Below are experts of layer 3 (counted from 0) of a mixture-of-experts language model. Rows are named router (the router's row for the expert), down (a neuron's output weights, with its number) and show model dimensions 288-335. Each number is 200 + 20 x the weight over its row's rms, rounded and kept within 0 to 999.
After each expert's rows: a language model's description of what the expert responds to. This comes from a sample of Wikipedia text that the model never trained on.

# expert 11
router,206,172,189,195,238,241,209,215,169,207,218,200,218,222,214,212,200,211,178,197,165,176,221,207,236,214,200,202,199,221,179,183,218,205,198,182,151,192,218,219,196,197,181,200,226,214,232,206
down0,219,194,217,216,180,167,220,191,178,209,230,175,185,200,154,180,207,231,208,200,199,187,211,193,179,192,209,214,166,223,229,175,194,152,194,202,185,168,191,224,213,191,219,182,190,218,221,199
What it handles: Table cell pipes

# expert 14
router,196,178,159,199,201,215,215,189,178,178,186,232,201,197,185,201,204,166,183,193,188,209,180,176,240,206,182,210,191,213,196,218,181,249,234,203,234,231,213,181,195,189,201,215,193,200,207,226
down0,224,229,177,200,221,199,198,227,164,179,214,229,195,210,160,210,211,205,190,166,188,224,252,178,187,201,222,204,191,235,181,184,197,197,210,210,229,235,185,192,160,182,161,215,209,227,192,211
What it handles: Digits and list hyphens

# expert 20
router,226,213,157,195,224,201,211,223,188,199,193,209,184,207,195,174,212,184,205,205,205,188,227,191,216,165,209,216,187,233,177,184,217,175,146,234,172,205,196,218,213,191,203,183,184,200,216,267
down0,167,221,183,234,211,247,229,221,210,188,187,226,184,205,200,195,210,171,185,219,198,196,193,191,177,184,209,177,208,220,236,213,191,224,228,219,180,198,219,198,230,182,240,194,203,214,178,215
What it handles: Month names and titles

# expert 12
router,193,200,195,202,183,205,193,201,204,207,232,213,206,218,202,186,215,177,190,186,189,183,176,170,214,199,170,248,188,194,197,219,185,207,206,207,218,218,239,202,211,189,211,246,203,192,217,199
down0,196,186,236,185,229,172,189,185,209,194,209,160,182,203,189,197,186,195,210,169,167,150,227,203,206,190,205,220,183,214,196,170,221,197,190,173,215,191,200,190,195,222,197,174,199,182,224,217
What it handles: Conjunctions and auxiliaries

# expert 21
router,186,199,207,214,200,181,218,227,178,226,172,210,196,214,191,188,182,201,203,206,188,223,193,159,239,207,199,218,208,232,223,186,232,192,194,249,161,212,213,194,176,177,191,234,174,180,188,170
down0,204,212,199,207,191,198,216,179,192,215,200,207,193,207,180,170,160,225,174,213,150,183,164,217,207,216,185,174,208,179,178,185,202,204,196,217,226,203,229,233,210,199,218,198,188,187,202,220
What it handles: Foreign name fragments

# expert 17
router,186,186,195,201,187,223,213,184,189,184,196,186,189,216,182,174,209,221,212,160,203,205,211,160,200,216,182,209,210,190,195,207,203,199,213,230,151,232,185,203,230,178,196,188,207,189,195,205
down0,200,215,208,195,223,215,178,209,153,211,178,193,202,205,198,215,207,167,191,180,149,198,183,176,196,191,195,230,171,198,196,177,191,211,210,204,212,236,215,150,206,208,224,188,207,222,202,220
What it handles: Prepositions and verbs

# expert 19
router,185,178,162,227,207,209,191,168,196,227,210,194,229,235,189,185,205,164,198,208,206,186,213,188,228,184,179,253,214,180,204,191,192,210,209,197,182,231,208,174,186,195,218,166,231,160,190,189
down0,186,221,197,205,192,185,181,184,164,198,198,219,173,200,225,179,168,226,166,202,176,178,187,230,208,209,174,218,207,208,216,166,203,204,205,149,193,198,197,162,157,219,201,146,185,174,171,221
What it handles: Spaces before values

# expert 13
router,193,193,197,207,211,215,208,210,169,213,207,230,196,201,174,188,205,186,163,191,196,177,169,216,201,207,182,187,199,184,168,221,206,215,182,167,210,192,216,188,168,164,206,203,238,149,203,210
down0,161,161,163,197,199,194,188,199,170,212,179,204,196,164,208,211,181,205,182,164,187,205,200,182,196,188,213,174,212,222,222,199,209,224,176,221,197,208,145,212,231,202,173,213,204,213,162,182
What it handles: Articles and determiners

# expert 3
router,245,196,148,201,202,193,230,222,199,191,200,169,196,187,233,214,232,177,216,175,221,184,210,205,163,212,163,209,199,234,192,217,218,186,192,230,184,209,206,175,190,184,216,192,226,213,205,222
down0,214,207,184,198,208,169,196,171,192,209,225,171,198,214,188,168,194,219,198,178,191,232,196,188,191,178,170,186,197,184,167,187,203,229,246,239,199,225,216,179,214,206,228,232,183,208,183,175
What it handles: Table separators, name endings

# expert 5
router,172,178,182,211,243,231,219,197,186,210,152,190,207,227,194,233,246,176,210,188,220,166,211,182,213,176,191,234,235,186,180,192,205,224,214,185,204,220,223,211,217,187,178,230,180,223,188,215
down0,213,161,181,202,213,184,197,198,184,179,223,195,198,153,249,186,220,162,194,239,206,207,166,161,209,214,253,182,154,196,200,195,198,196,214,205,205,196,222,179,225,222,198,184,183,132,185,192
What it handles: Sentence-ending periods

# expert 18
router,212,189,166,222,211,206,220,206,186,185,154,192,195,222,211,193,200,179,162,190,193,228,199,179,180,178,181,242,220,184,208,187,224,171,162,194,170,201,221,211,189,181,226,176,215,181,213,177
down0,214,187,203,179,236,214,224,192,192,177,198,216,194,198,217,195,198,206,173,199,195,185,198,201,204,207,225,204,178,205,172,193,224,195,190,160,200,225,223,234,183,218,179,164,205,216,207,211
What it handles: Opening brackets and letters

# expert 4
router,226,204,188,188,211,202,216,240,196,221,195,218,205,250,200,196,217,210,206,195,212,161,224,215,182,174,158,234,213,194,203,159,180,190,234,191,223,222,207,179,197,187,205,195,198,181,230,182
down0,202,230,175,188,187,206,195,205,141,197,191,190,170,222,183,181,168,208,201,210,191,212,190,240,193,223,235,211,230,178,185,181,199,151,198,210,202,206,196,193,215,208,199,205,241,208,181,192
What it handles: Possessives and abbreviation periods

# expert 8
router,198,164,214,209,205,230,226,210,200,219,191,214,196,206,220,214,166,201,184,178,209,186,216,177,225,209,191,234,197,179,226,175,210,205,190,213,199,214,238,224,179,183,209,191,210,190,200,222
down0,191,223,195,234,206,175,197,215,198,206,229,205,187,230,198,176,191,157,191,203,207,189,195,254,185,182,215,239,198,233,167,187,264,214,214,241,196,159,197,198,183,198,239,223,180,167,182,197
What it handles: Infobox labels and fragments